python train.py --d_expert=64 --routed_scale=1.0 --balance_loss=0.000206 --router_cosine_scale=10.0 --optimizer="muon_variant" --steps=6119
Below are experts of layer 6 (counted from 0) of a mixture-of-experts language model. Rows are named router (the router's row for the expert), up (a neuron's input weights, with its number), down (a neuron's output weights, with its number) and show model dimensions 192-255. Each number is 128 + 32 x the weight over its row's rms, rounded and kept within 0 to 255.
After each expert's rows: a language model's description of what the expert responds to; "comes before" lists some tokens at least twice as common just after its tokens as in all text. This comes from a sample of Wikipedia text that the model never trained on. Tokens count by the router's weight.

# expert 21
router [134 168 109 209 124 167 157 156  86 145 106 143 129 124 150 120 166 218 148 170 132 183 133 133 155 102 116 167 154 192 122 140 127 160 108 148 179 121 120  87  98 163 124 110  94 150 152 130 103 126 127 139 131 120 155 150 142 158  87 144 124  93 171 198]
up0 [146 125 114 123 125 194 131 126 152  99  94 127 155 131 142 120 129 151 136  87 158 142  94 167 188  80 141 128  90 121 159 188 160 173 177 114 109 103 114 118 138 101 142  71 122 116 131 135 164 130 153 131 118 158 138 138 136 119 114  89 116 153 102 114]
down0 [ 98 130 147 134 165 198 145 166 156  75 193 129 139 153 177 142 104  94 117  75 150 162 132 126 153  67 140  75  90 145 203 163  98 125 105  95 116 124 167 138 170 126 141 140 129 142 106 125 126 151 122 137 142 143 163 135 161 140 121 199  84 138 115  86]
up1 [178 115 109 168  85 101  94 106  80 176  78 126 149 158 128 128 134 142 144  91  59 136 131  88 134  62 114 102 121 161  74 145 130 129  44 112 128 193 127 109 152 157  99  78 128  95 164 128 124  88 130 157 139 113 120 122 164 113 124 117 107  69 155 114]
down1 [ 55  97  85 159  36  87 132 155 130 132 147 129  92 110 127 184 174 163 104 130 151 140 142 101 143 106 132 161 162 173  87 106 148 222 166 122 139 104 173 134 107 175 120 117 128 109  85 117 156 182 107  99 133 141 143  87  64  90 113 113 172  54 156 120]
up2 [110 161 109 152 122 148 113 121 146 122  83 134  90 136 133 110 135 135 158  77 137 101  96 133 162  71 161 136 134  85 178 140 121 159 181 111 197  95  62 117 120 124 141 148  70 142 116 226  48 161 203 159 154  82 211 170 111  75 152  65 182 124 182 124]
down2 [113 112 114 180 118 117 149 159 125 120 160 105 134 116 158 126 101 104 155 116 130  98 135  81 158 116 115 105 108 156 181 149 128 129 132 105 147 137  99 129 219 128 103 134 124 168 130 123  10 122 144 141  97 153 185 158 118 146 115 170 108  84 136 147]
up3 [113 165  95 138  90 142  90 191 104 128 126 180 133 127 147 138 170 170 126 102 117 115 154 108 135  99  64 156 135 114 133 129 112  87 148 156 168 159 138  89 116  98 151 109 104 158 127  99 126 139 149  78 118  33 131 111 144 135 139 146  65  81 144 135]
down3 [ 96  74 133 100 133 147 104 114  79 171  79 186 142 150 104  91 126  81 134  89 152 136 106 130  99 161 140 186  84 138 112 129 124 129 175 159 107 144 128 126 113  96 116 152 107 135 101  97 205 100 129  88 116 141  83 167  93 138 140 136 141  94 100  56]
up4 [149 152 123 192 147  77 102  94 107 156  86 162 142 120  94 130 172 179 177 159 202 159 148 133  57 141 139 124  90 144 143 112 186  86  93 190 189  50 134 143 174 183  94 136 128 119 194 111 135 151 128 101 178 163 113 166 134  85  75 129  91  71  88 128]
down4 [ 85 118  83 117 197 140 107 192 132 135 133 139 118 124 144 103 123 101 113 116 101 114 147 124 146 143 156 188 106 115 142 110  76 102 130 130 114 182 179 204 109 107 153 142 157  95 130 149  58 168 139 126 129 172 163 155 101 148  78 139 133 104 133 123]
Description: Action verbs and suffixes like ing, ed, ful, ate in narrative prose, such as moved, returned, clutching, unleash.
comes before: " the", " to", " a", " in", " his", " with"

# expert 56
router [209 136  72 121 194 114 117 148 107 124 153  94 139  95 158 140 118 176 100 197 161 170 117 119 115  94 117 159 152 220 112 121  94 132 105 119 111 127 169 134 110 159 172 127 135 127 166 165 170 113  94 164  71 128 173 106 171 102 148 136 173 185 140 149]
up0 [138 119  81  99 132 124 117 113 109 119 154 113 165 118  96 117 128 129 130 198 125 119  94  59 121 115 174 140 141 210  94 126 142 121 152 162  85 169 126 131 120 165 148  93 130 140 122 144 156  38 151 152 110 161 122 152 145 127 118 171 152 189  71 105]
down0 [138 116 191 168  91  88 103 189  81  98 107 112  95  88 120  87 126 169 121  75 130 105  80 137 187 116 103 160 133 153 115 102 110 130 116  44 118 183 128 149 110 223 157 169 140 106 102 138 123 177 171  86 142 184 145  88  61  63 185 124 114 148 128 146]
up1 [195  80 106 159 134  67 122 171 114 130 147 139 152 120 137 120 147  96 120  70  72 114 139 175  84 187  62  89  60  81 142 106  86 187 146 100  87 100 225 126 113 153 123 107 128 125 105 106 134 132 143 123 113 132 103 153 133 144 135 106 126 133 136 172]
down1 [186 101 178 167 121 103 140 151 102  94 179 116 128 157 161 147  92 177 119 161 119 182 131  98 137 158 120 136 130 135 169 147 252 175 154 106 111 178  98  93  88 172  95  69  98 114 197 171 148 100 129  77 127  80  91 110 103 182 100  90 176 118  78 159]
up2 [218 132  94 124 158 147 102  80 151 113 136 114 132 180 133  86 109  55  82 150 132 179 117 133 154 142 143 170  97 153  67 172 155 161 127 151 118 130 100 164 148  43 150 140  83  68  98 133 130  70 153 178  67 135 129 129 158 182  88 153 141 122 125 129]
down2 [174 182 152 127 119 158 122 131 129 107 153 201 135  96 140 128 151 185 119 137 159 118 128 152 112 140 150 177 163 173 135  91 162 103 151 130 108 133 158 138 151 150 141 156 118 165 153 137 180 111 100  68 153 117 118 164 169 118 137 130 208 222 119 109]
up3 [ 84  88 116 118 160 138 125 123  71 115 149 129  90 113 140 141 130 169 142 167 115 165 125 120 116  79  71 124 243 147 144 123 114 192  80 164 143 139  95 107 164 161 112 121 128 139 135  96 131 128 126 151 110 123 187 102 168  95 145 140 163 134 127  90]
down3 [161 123 122 154 121 161 149 149 151 130 142 116 199 138  21 121 116  93 110 127 104 120 161 154 192 165 128 159 148 147 104 119 113 159  94 114 136 138 127 124 108 124 132 162 165 129 105  65 140 135 102 128 116 148 124 121 132 136 156 149  50 124 106 154]
up4 [135 116 158 119 128 127 129 164 145 159 146 143  77  65 132 150 132 134 113 113 119  87 115  95 105 110  95 126 192 155 133 163  71 150 129 123 150 127 156  70 117  89 159 164 125 116  33 177 142 116  88 116 101 128  94 106 173 119 193 110 123 116 107  66]
down4 [119  92 134 106 163 144 175  92 124 144 127  72 151  80  86 117 154 103 123 144 138 129 134 102 122 209 101 106 144 132  86 150 121  98 155  88  98 123 100 169 159 116 137 160 142 152 164 172 183 129 102 121 186 138 133 117  79 117 200 142  89 147  87 139]
Description: Function words and field words in scholar biographies and citations, e.g. research focuses on, understanding of, mathematics, studies.
comes before: " the", " of", " and", "==\n", " ==\n", " his"

# expert 5
router [193 151  76 107 106 115 130 136 101 123 159 150 118 140 128 180 193 142 127 162 119 107  87 112 149  62  88 144 142 163  99  80 102 152  97 105 100 165 147  90 121 114 147 119 132 139  97 194 141 131  81 107  49 112 223  93 127 132 121  91 159  92 119 193]
up0 [162 119 154  46 126 110 144  79  99 102 102 119 169 136  63  96  97 158 190 154  93 154 113 133 174 118 132 131 127 190 116 137 114 157 135  85 108 123 124  83 142 169 161 128 154 146 119 160 181 116 141 104 161 133 113 124 141 156  94 133 102 153 141 126]
down0 [111  99 149 143 158 151 136 117 122 172  92 110 160 136 166 135 153 123 122 156 124 123  77 202 157 157 102 149 108  98 151 157 145  99 114 139  84 145 118 119 111 139  92 147 116 125 102 154 123 178  80 103 162  48 155 198 125 122 155 221 133  78 120  78]
up1 [180 229  63 129 143  87  84 105  34 197 109 177  93 111  64 135 148  98 152 119 158  97 172 137 114  75 139 138  77 208 113 137 110 155 103 105 103  93 135 185 126  92 129  89 192 176  93 161 168  99 148 126 116 175 141 105 138 176 122 114 140 171 134  83]
down1 [139  64 113 152 144 118 182 135 115 170 130 164 119 121 117 207 109 169 150 104 137 102 137 170 177 184  99  98 159 148  79  90 204 102 143 155 115 126 109 128 204 151 133 101 129  90 162 144  97 193  94 156 139  78 117  92  97 114  74 112 117  86 126 110]
up2 [117 101 142  93 102 127 133 136 109  66 133 143 148 103  95 127 164 157  94 156 142 169  97  95 139 123 153 151 156 160  93 103 117 110  73 109 120 115 109  92 111  49  63 142 136 120 103  93 164 108 115 105 130 187 131 116 127 116 166  97 118 127 133 109]
down2 [150 133 176 113 173 128 126 155  80  93  82 175 119 161 102 109 144 111 119 168 133 216 118  97 107 178 119 137  64 114 188 131 157 164 118  82 107 155 114 146 110 183 125 172 170 150 110 152 134 239 131 125 149 183 101 149 189  88 157  92 156  33 136 146]
up3 [129 159  68  95 122 131 117 138 135 113 140 158 142 188  20 135 158 126 112 166 105 120 105 112  90  63 166 164 133 146  69 134 145  95 139 146 112 114 120 111 162 147 152 139 146 115 149 135  93 127 150  99 180 174 114 140 122 170 142 122 168 100 150 141]
down3 [130 152 225 146 131 165 167 123 124 103  96  81 152  90  99 150 113 177 161  90 142 146 143 110 170 123 145 109 125 120 195 142 129 180 163 108  92 165  70 109  96 165 158 139 150 148 118 119  37  98 182 173 150  88 156 137 139 153 167 105 134 186 123 139]
up4 [168 150 166  63  63 131 203 133 135 163 107 155 143 169 136 161 123 148 103 167 160 137 105 150 147 153 146  91 167 116 129 136 144 142 172 145 180 133 151  80 110  97 126 130 120 133 171 160  76 142  79 144 130 156 149 124 123 142 126 121  88 142 105 125]
down4 [123  91 173 144 118 163 145 119 152 140 134 143 156 148  81  65  98 147 132 118  87  78 110 151 183 129  93 147 124  98 189  89  96 133 167 137 153  86 130 130 158 110 126 115  87 130 135 122 179 159 154 179  26  80 132 163 117 100 125 125 129 102 143  73]
Description: Row-opening pipes and first cells in wikitable rows, digits in dates, plus infobox field values, such as | Canada, 1, Website.
comes before: "0", "2", ":", "9", "=", " States"

# expert 1
router [158 154 144 154  90  95 230  92 121 106  56 113  85  83 169 145 153 141 179 149 106 149 118 188 143  78 103 119 133  89 126 139 159 146 112 116 118 132 128 118 115 113 153  99 128 171 144 146 106 126 112 155  51  84 160  97 112 142 180  77 151 116 184 145]
up0 [ 73 147 120  60 177 115 135 107 166  98 109  94  71 145 103 156 131 110 184 137 133  90 157 203 153 132 107 129 124 176 120  99 129 134 103 117 126 129 105 130 150 159 176 141  91 142 110 106 180  69 120 162 109  88 144  74 109 171  94 169 130 114 191 167]
down0 [127 120 114  93  99 153 152  69 135  90 118 139 121 106 137 132 124  75 102 164  87  99 132 120  89 126 185 174 110 125 118  99  62 142 108 101 134 162 158  81 121 174  91  97 121  99 149  63 188 141 127 187  83 110 129 129 148 178 104 137 157 138 122 106]
up1 [112 152 136 169 124 173 112  59 101 147 124  64 153 110 154 116 109 112 158 155  95 183 145 149 112 153  86 179  99 103 138 157 147 148  76 213 202 139 110 139  78  82 191 119 160 105  98 110 132 117 103 132 116 117  65 151  99 130 135 151 133 131  60 118]
down1 [110 138 109  74 159 117  85 133 154 141  73 159 113 102 134 166 138 169 152 127 130  80 170 124  92  59 161  84 120 128 152 169 132 103 152  73  95  88 110  99  97 142 130 133  72  74 157 167 140 120 160 150 119 102 129  69 139 116 164 111  96 167 150 136]
up2 [100 126  90 168 116  63 182  95 107  98 134 124 154  80 128  71 140 189 130 113 200 133 123 169 154  97 141 112 133 102 137 149 140 102 120 112 113 122 184 169 113 132 168 149 153 171 111 150 172 132  75 105 122 115 177 195  65 142 135 128  91 137 102 186]
down2 [139 167 179 130 120 133 163 161  78 161 145  94  49 168 119 151 128  78 111 108  63  93 102 153 114 141 135 140 147 158  71  97  82 137 169 102 112 142 161  73 125 133 141 155 180 127 139 122  74 120  78  94 197  87 115  96  57  96 127 159 182 134 172 109]
up3 [151  84 146 197 118 147 114 181 137 116  89 118 131 106 106 105 117 131 121  98 133  62  88  84 107 102 163 144 138 123 138 184 146 141 105 141 133 145  81 123 145 162 184 152  44 196 115 181  93 107 182 131 115 108 170 110 141 144 111 105  95 129 127 104]
down3 [117 146 149 133  93 149 181 144 160 116 158 137 119  95 117 118 121  83 133 139  84 139 153 186 161 131  90 145 120  96 142 126  87  94 113 101 121  39  86 130 144  81 118 110 100 126 163 120 178 142 134 131 153 127  95 108 166 113 128 152 120  70 151 117]
up4 [134 112 106 131 112 100 146 160 147 116  61  80 122 135 143  96 170 124 108 135 167 127 116 130 170 186 140  94 116 159  89  81 156 130 103  92  93 121  94 124  66 155 190 114 137 153 103 129 100 138  98 154 151 130 173 150 117  71 166 140 187 148  86 138]
down4 [119 107 112 151 135  52 160 153  88 143 114 173 151 128  95 125 111 121 109 132 125  75 121  79 113 117 187 123  94 128 106 160 124 124 119 170 101 134 173 126 125 111  51 197 126 104 148 158 169 145  61 125 147 131  98 116 134 146 129  96 128 123  37 168]
Description: Nouns and adjectives naming nations, peoples, governments, armies and institutions, often after the, such as British, Taliban, government, king, him.
comes before: "'s", ",", ".", " and", " of", " was"

# expert 60
router [145 111 144 153  84 101 176  96 190 128 131 167 131 106 145 145 181 156 205 104 153 131  85  54 145  65 122 172 128 136 143 158 140 149 135  96 131 117 160 136 161 163 107 156 131 174 166 106  76  77 141 128 113 110 161 131 131  95 138 115 146 116 164 117]
up0 [122 138 149  91 140 140  75  82 161  97 118 200 125 107 115 128 100  77 148  85  81 114 105 147 150 164  73  99 215 106 208 172 140 152  75  83 125 127 104  66 163 185 156 182 147 178 168 139 149 108 186 136 106 109 122 177 152  94  87 158 125  59 111  80]
down0 [168  65 103 110 110 130 152 179  58 168 138 144 142 118 142  71 106  86 158 184 129 165 136 173 119  99 131 128 138  98 146 100 117 146 144 173 121 148 168 165 102 140 107  56 136 120 114 130  93 120  64 144 172 137  89 114 121 177 129  95 115 199 136 137]
up1 [133  92 134 187 122 147 151  88 142  95 140 110 162  86 143  81 113 149 143 119 157 114 111  58 147  91  79 114 122 125 139 145 120 106  36 119 140 134 111  95  86 153  67 123  84 117 164 106 176 145 129 176  96 147 109 120  80 106  92 133 170 136 130 183]
down1 [143 111 195 158 116  81 135 144 122 222 165 132 117 141 103 112 119 147 134 141 146 134 151 162 175 155 144  98  78 164 153  98 126 153 120 129 156 115 205 117 153 115 162 162 146 153 177  90 144 113 170 110  97 158  75  45 187  72  76 127 169 118 132 126]
up2 [140 137  86  92 131 138  85  94 165 124 132 127 167  97 141 145 125  73 153 159 188 187 145  88  83 139  60 162 158 148  90  63 162  63 151 116 112  72  88 121 142 133 182 109 159 116 144 157  98  98  95 107 141  68 109 127 141  88 150  85 181 131 107 151]
down2 [170 132  40 192 149 151 120 178 114 155 171  52 111 176 110  84 112 117 123 191 148  67 100 139 164 118 111 120 171 137  68 105 131 127 131 100 123 175  73 109 109 163 143  47  76 132 103 142 130 137 150 108 135 140 111  86  58 142 118 135 119 110 145 106]
up3 [108 210 115 174 113  76 219 153 132 107 161  91 130  93 135 109 128 145 107 134 141 198 190  87 120 151 131 170 185 141 195  82 109 128 109  97 141 103 100  95 177 141  85 146 125 139 136 114 137 153  68 114 154 130 150 202 128 116 155  86 128 104 107 126]
down3 [126  63 210 145 119 124 138 128 160 102 156 160 145 140 128 142 137 194 170 125 120 149 107 195 189 110  97 138 125 132  84 139 184 129 161 113  56 115 144 139 105 150 177 194 113 161 149 121 127  57 149 109 116 115  72 146 159 188 136  63 127 156  99  84]
up4 [153 125 135 190 162 121 171  91 160 123 179 104 114 176  74 107 146 113 106 119 139 127  91  60 154 129 134 171 151 114 125 124 169 201  98 181 137 153 105 128 100 115 157 101 156  96 179 193 147 112 197  98 140 138 134 105 129 122 196 159 144 147 110 128]
down4 [151 124  56 171 148  81 121 131 131 144 144 165  87  62 174  88 154 119 169 157 154 146 117 124 110 123 128  29 170  81 150  77 118 143 151 143 134 100 118 124 109 170 117  59  78 168 122  33 129 144 136 114 119 148 151  93  91 151  97 153 146  89 181  88]
Description: Closing parentheses and commas after parenthetical notes in lists and tables, such as "(voiced by Kathryn Hunter)", plus dashes and he/is.
comes before: " |", " (", " |\n", " is", " was", "\n"

# expert 6
router [142 138  77 185 162 136 132 137 156 163  98 152 111  43 175 153 148 108 174 184 134 105 135 132 216  67 112 126 141 144 116 110 101 148 104 164 128 115 127 136 115 160 113 120 144 152 170 155 141 127  98 106 185 126 116 139 181 102 114 138 116  87 210 135]
up0 [126 112 118  79 120 118 147 167 144 123 126 136  45 123  87 163 102  89 161 179 153 112 155 141 169 132 128 118 141 161 169 128  90 138  91 145 176 132 136 130 114 158 132 154 112 136 125 117 103 143 110 112 169  96 136 202 125 101 172  86 157 115 149 124]
down0 [156 207 142 131 161 151 150 124 134 138  95 150 157 139 162 137 101  60 163  98 137 139 104  98 144  82 154 108 113  64 159 126 127 111 194 156  97 131  78 117 163 101  76 154 118  90 112 132 110 105 162 104  99 190 145 128 148  90  86 162 116  90 138 103]
up1 [126 120 130 127  94  70 189  97 185 113 111 123 118 108 160 175 115 107 116 165 152 119 130 148 105  90 155 113 169 140 139 146 113 133  92 127 140 113 169 178 127  91 160 154 139  98 122 122 108 165  98 189  79 113 116 148 120 119 120 139 148  96 194 112]
down1 [113 155 103 157 197  97  77 144  56 182  98 147 101 163 106 112 112  84 132 175 106 129 111 108 161 154 110 142  74 179 108 225 131 133  98 151 147 136 134 138 134 125 125 127  98 149 121 119 145 125 130 171 145 113 148 138 192 102 115 153 109 145 106 118]
up2 [112 127 207 137 152  86 138 103  94  90  89 187 135 124 115 102 111 170 105  92 161 151 121  20 116 214 169 117 188  85  75 149 117 157 110 140 151 155 142  95 135 189 105  73 150 190 149 114 106 123 142 143 105  84 158 132  75 127 164 142 127 118 116 184]
down2 [140 109 200 172 114 146 118 122 154 117 107 106 105 171  95  98 166  64 166  95 148  60  96 112  69  90 139 143 158 163  49 123 108 120 120 137 140 138  95 119 145  76 135 108 137 164 130 108 107 109 122 111 101 164 145 169 131 120 129 133 109  83 124 144]
up3 [142 138 141 141 109 117  99  94 129 159 125 134 124 136 126 101  74 141  94 115  92 193 133 121 182 146 125  95 127 159 123 107 163 133 136 117 153 111 101 139 111 170 144 150 130 171 160 134 124 140 100 109 161 134 112 150  91 147 153 122 118 112  93 118]
down3 [ 24  92 136 157  66 155 104 154  52 103 149 106 132  90 193 152  88 153 153  79 133 114 101 140 133 154  86 120 179 155 139 202 117 116 111 121 147 108  90 140 194 155  96 117  98 137 117  89  71 163 116 133 116 114 110 145 104 176  90 171 147 127 182 119]
up4 [107 141 140 137 141 133 141 157 162 131 119 110 101  79 155 145  98 112 191 181 138 103 154 127 119 164 107  79  94 144 111  94  91  88 125 127 192 114 123 119 111 171 112  89 177  77 155 111 170 106 135 148 142 133 169 105  68 127  78 135 115 138 164 116]
down4 [110  62 176 141 122 109 148 130 103 132  72  89 173 124 111 141 102  85 106 137 144 112  93  76 129 153 128  84 178 133 136 135 162 138 119 144 109 149 188 167 220 146 120 142 157  79 117  98 131  75  99 120 161 203  91 122 136 101  91 135 238  91 115 114]
Description: Words in biographical career sentences, such as "member of", appointed, joined, won, director, Best, often the preposition after a role noun.
comes before: " the", " of", " a", " for", " first", " his"

# expert 16
router [164 141 148 152 120 144 139 138 121  97 114  84 113 154 127 143 155 122 121 114 153 151 100 125 192 117 134 115 211 119  94  97 165 136 140 148 144 181 142 122  87 118 118 180 169 126 123 103  91 162 137 110 129 113 131 154  95  76  97  88 136 147 178 114]
up0 [123 114 109 153  60 115 148 129 166  99 113  78 128 168 151  99 152  20  60  92 148 167  84 144 182 105 167 127 162 129 166 115 155  99 156 170 114  96 175 156 127 115 141 140 132  95 149 140  99 188 149 104 145  87 153 113 139  89 118 114 121 165 110 130]
down0 [133 107  72 103  98 148 155 169 147  65 151 129  97 157 140 159 102 131 176  91 137 164 192 126 140 150 134 154 160 134  84 135 112 130 103 116 154 172 133 188 134 156 134  99 132  91  89  90 132 154 172 137 105 136  96 100 128 101 129 104  91  85 117 162]
up1 [148 101 175 121 126 121 133 115 142 127 124 118 136 186 148 166 116 125 139 107 146 143 121 103 184 103  79 115 174 135 131 173 150 144 122 130 135 162 164 117 112  96  87 140 150 109 182 113 161 136 121 116 155 164 131 116 175 144 108 152 139 117 152 151]
down1 [162 131 189  54 101 126 170 109 144 120 118 115  76 162 142 117  93 146 105 112 106  81  81 160 101 117 118 145 143  92 127 130 128 126 108 107 123 146  75 247  92 178  98 135 177 155  78  99 144 124 141 151  99 130 121 153 136 144 157 143 113 208 133  99]
up2 [128 104 154 143 150 121 209 154  81 147 170 109 124  89 137 110 146 182 150 113 140 144 208 115  99 128 145 113  96 117  99  74 167 130 157 113 150 123 170 120  92 140 104  97 120 104 106 117  98 110  99 118 139 155 135 167  88 102  79 113 110 104  72 140]
down2 [103 124 143 100 130 106 101 126 105 103 144  90  99 139  56 138  99 154 152  90  23 150 142 123 119 107 135 138 121 178 122 159 121 157 144 103 135  98 119  86 147 138 170 116 178 162  60 125 109 122 121  94 142 120 151 128  96 151 130 142 105 106  85 100]
up3 [ 64 118 121 133 126 124 169 126 194 131 121  79 102 132 124 108 108 141 120 104 143 130  93 164 159 145 156 149 170 152  89  97  93 118 106 235 111 174 129 129  93 150 168 138 148  64 171 180 178 159 140 108 156 175 151  81 127 152 128  76 134 130 132 131]
down3 [147  97 100 112 114 182 137 166  73 148 107 152 162 111 152 107 136  95 140 178 148 136 140 117 134 138 152 148  92 121  78 164 154 129 150  63 127 153  95 109 130  66  90 181  92  76 113 147 103 153 197 142 101 137 183 141 169 103 162  67  80 148  83  91]
up4 [178  95 157 119  45 127 127  92 120  98 135 137 130 155 173 154 129 104 119 112  94  69 125 164 118 135 102 106 153 101  94 123 151 135 110  98 126 164 156  91 105  75  96 129 145 149 142 146 183 136 126 114 145 143 143  71  76 121 126  92 112  80  84 145]
down4 [117  88 137 120 177  74 164 145 120  88 158 153 168 127  95 142 175 144 153 104 170 119 153  51  96 168 171 130 124  60 194  86 121 119 109 108 138 136  86 139 131 132 128 127 139 111  99 165  77 113 139 137 127 157 193  99 141 111 125 109 157  97 102 124]
Description: Commas, semicolons and linking words like with, and, has, having within lists, credits and sentences, e.g. "Wii, PlayStation".
comes before: " ", " a", " which", " been", " but", " an"

# expert 42
router [148 131 100 150 124 146 183 131 133  88 108 114  66 126 136 138 157 182 197 128 182 124 163 102 170 162 107 120 147 128 113  96 165 141 138 141 140 133 131  80  77 156 117 103 130  96 145 137 132 104 121  81 143  39 190  69 117  65 133 113 137  98 177 153]
up0 [118 163  80 146 144 154 109 100 124 136 169  95  75 101  81 127 187 158 126 166 157 150 112 110 115 100 132 158 138 109 108 142  77 148  73 170 154 181 126 140 112 107 110 172  96 131 151 141 148  72 142 136  86 154  95 106 147  96 124 184  51 154 157 140]
down0 [161 145  81 104 120 168 134 121  91 104 118 108 156 170 129 102 132 123  82 123 157 126 101 119  98  83  51 146 115 105 122  84 120  86 137 149 104 102 136 132 117 127 124  82 162 127  99 145 153 114 126 165 163 184 130 176 134 198 123 121 134 157  86 175]
up1 [ 98 130 157  67 115 126  99 130 159 135 110 169 122 114 150 132 122 116 135 129 132  89 174 129 152 100  97 124 148  99 168 180 124 107 106 117  97 131 127 137 156  51 155 165 111 152 136 151 123 158 109 121 120 153  94 161 147 114  95 167 201  74 125 101]
down1 [111 109 149 103 149 161 131 148 151 120 133  69  99 108 126  92 146 125 132 150 160 169  87 117 173 114  45 170  91 180 161 160 156 141  82  58 147 156 152 132  86 165 122 130 121  92 136 109 126 151 112  99 166 161 106 129  97 138 122 152 128 109 154 125]
up2 [107 174 133  92 136 145 142 119  62 117  68  94  97 152 126 106 141 159 134 153 123  87 142 104 220 100 123 129 149 147 130 166 125 105 125  93  66 121 114  73 201 142 124 133 101 133 152 100 130 105 153  83  79  97 121 166 139  79 103 157 172 159 143 133]
down2 [143 103 125 122 107 155  97 152  65  73  87 104 118  88 156 116 108 104 145  96 122 128 101 155 120 106 132 123 131 143 121 131 110 150 151  85 158 167 128  97 126 124 164  95 136  98 102 123  96 142 122 109 118 150 141  89 191 162 167 174 116 164 128 111]
up3 [112 175  97 101  54 131  91 145 157 147 151  99  83  99  97 132  90  88 195 127 152 107 141  84 105 176  58 115 114 110 181 106 112 139 128  94 116 192 125 103  96 213 145 166 162 163 159 114 121 145 108 146 126 135 148 156 121 106 146 117 158 180 127 109]
down3 [157  67 154  79 104 133 121 139 159 152 116 174 160 190 126 157 133 160 140  96 151 141 186 156  89 109 121 111 145 160 114 191  60 138  88 143 125 171 145 143 117 109 117 104  63 135 131 101  84  86 126 141 156 182 144 163 130 142 158 145 171 144 112 131]
up4 [119 123 140 117 132 149 138  69 158 142 121 121 172 115 154 112 135 182 169 114 153 152 154 110 125 105  28 145 119 135 143 167  92 139 106  96 215 176 168 151  99  89 130 129 170 124 125 129 122  90 105 173  93 103 135  89 139 168 124 145 101 123 139 168]
down4 [ 92 102  87 158 167  73 138 156 141 143 124 124 116  89  25 116 123 112 112 120 103  92 102 115 110 148 104 134 130  99 134 154 113 190 149 143 106 103  36 124 140 115  98 164 115 144 114 117 119 187 214  80  60 106 174 179 144  67  77 144 109 165 138 136]
Description: Unit and duration words right after numbers, such as km, ft, kg, year, in, plus score dashes and separators in tables.
comes before: " |", " ", " (", "3", "5", "4"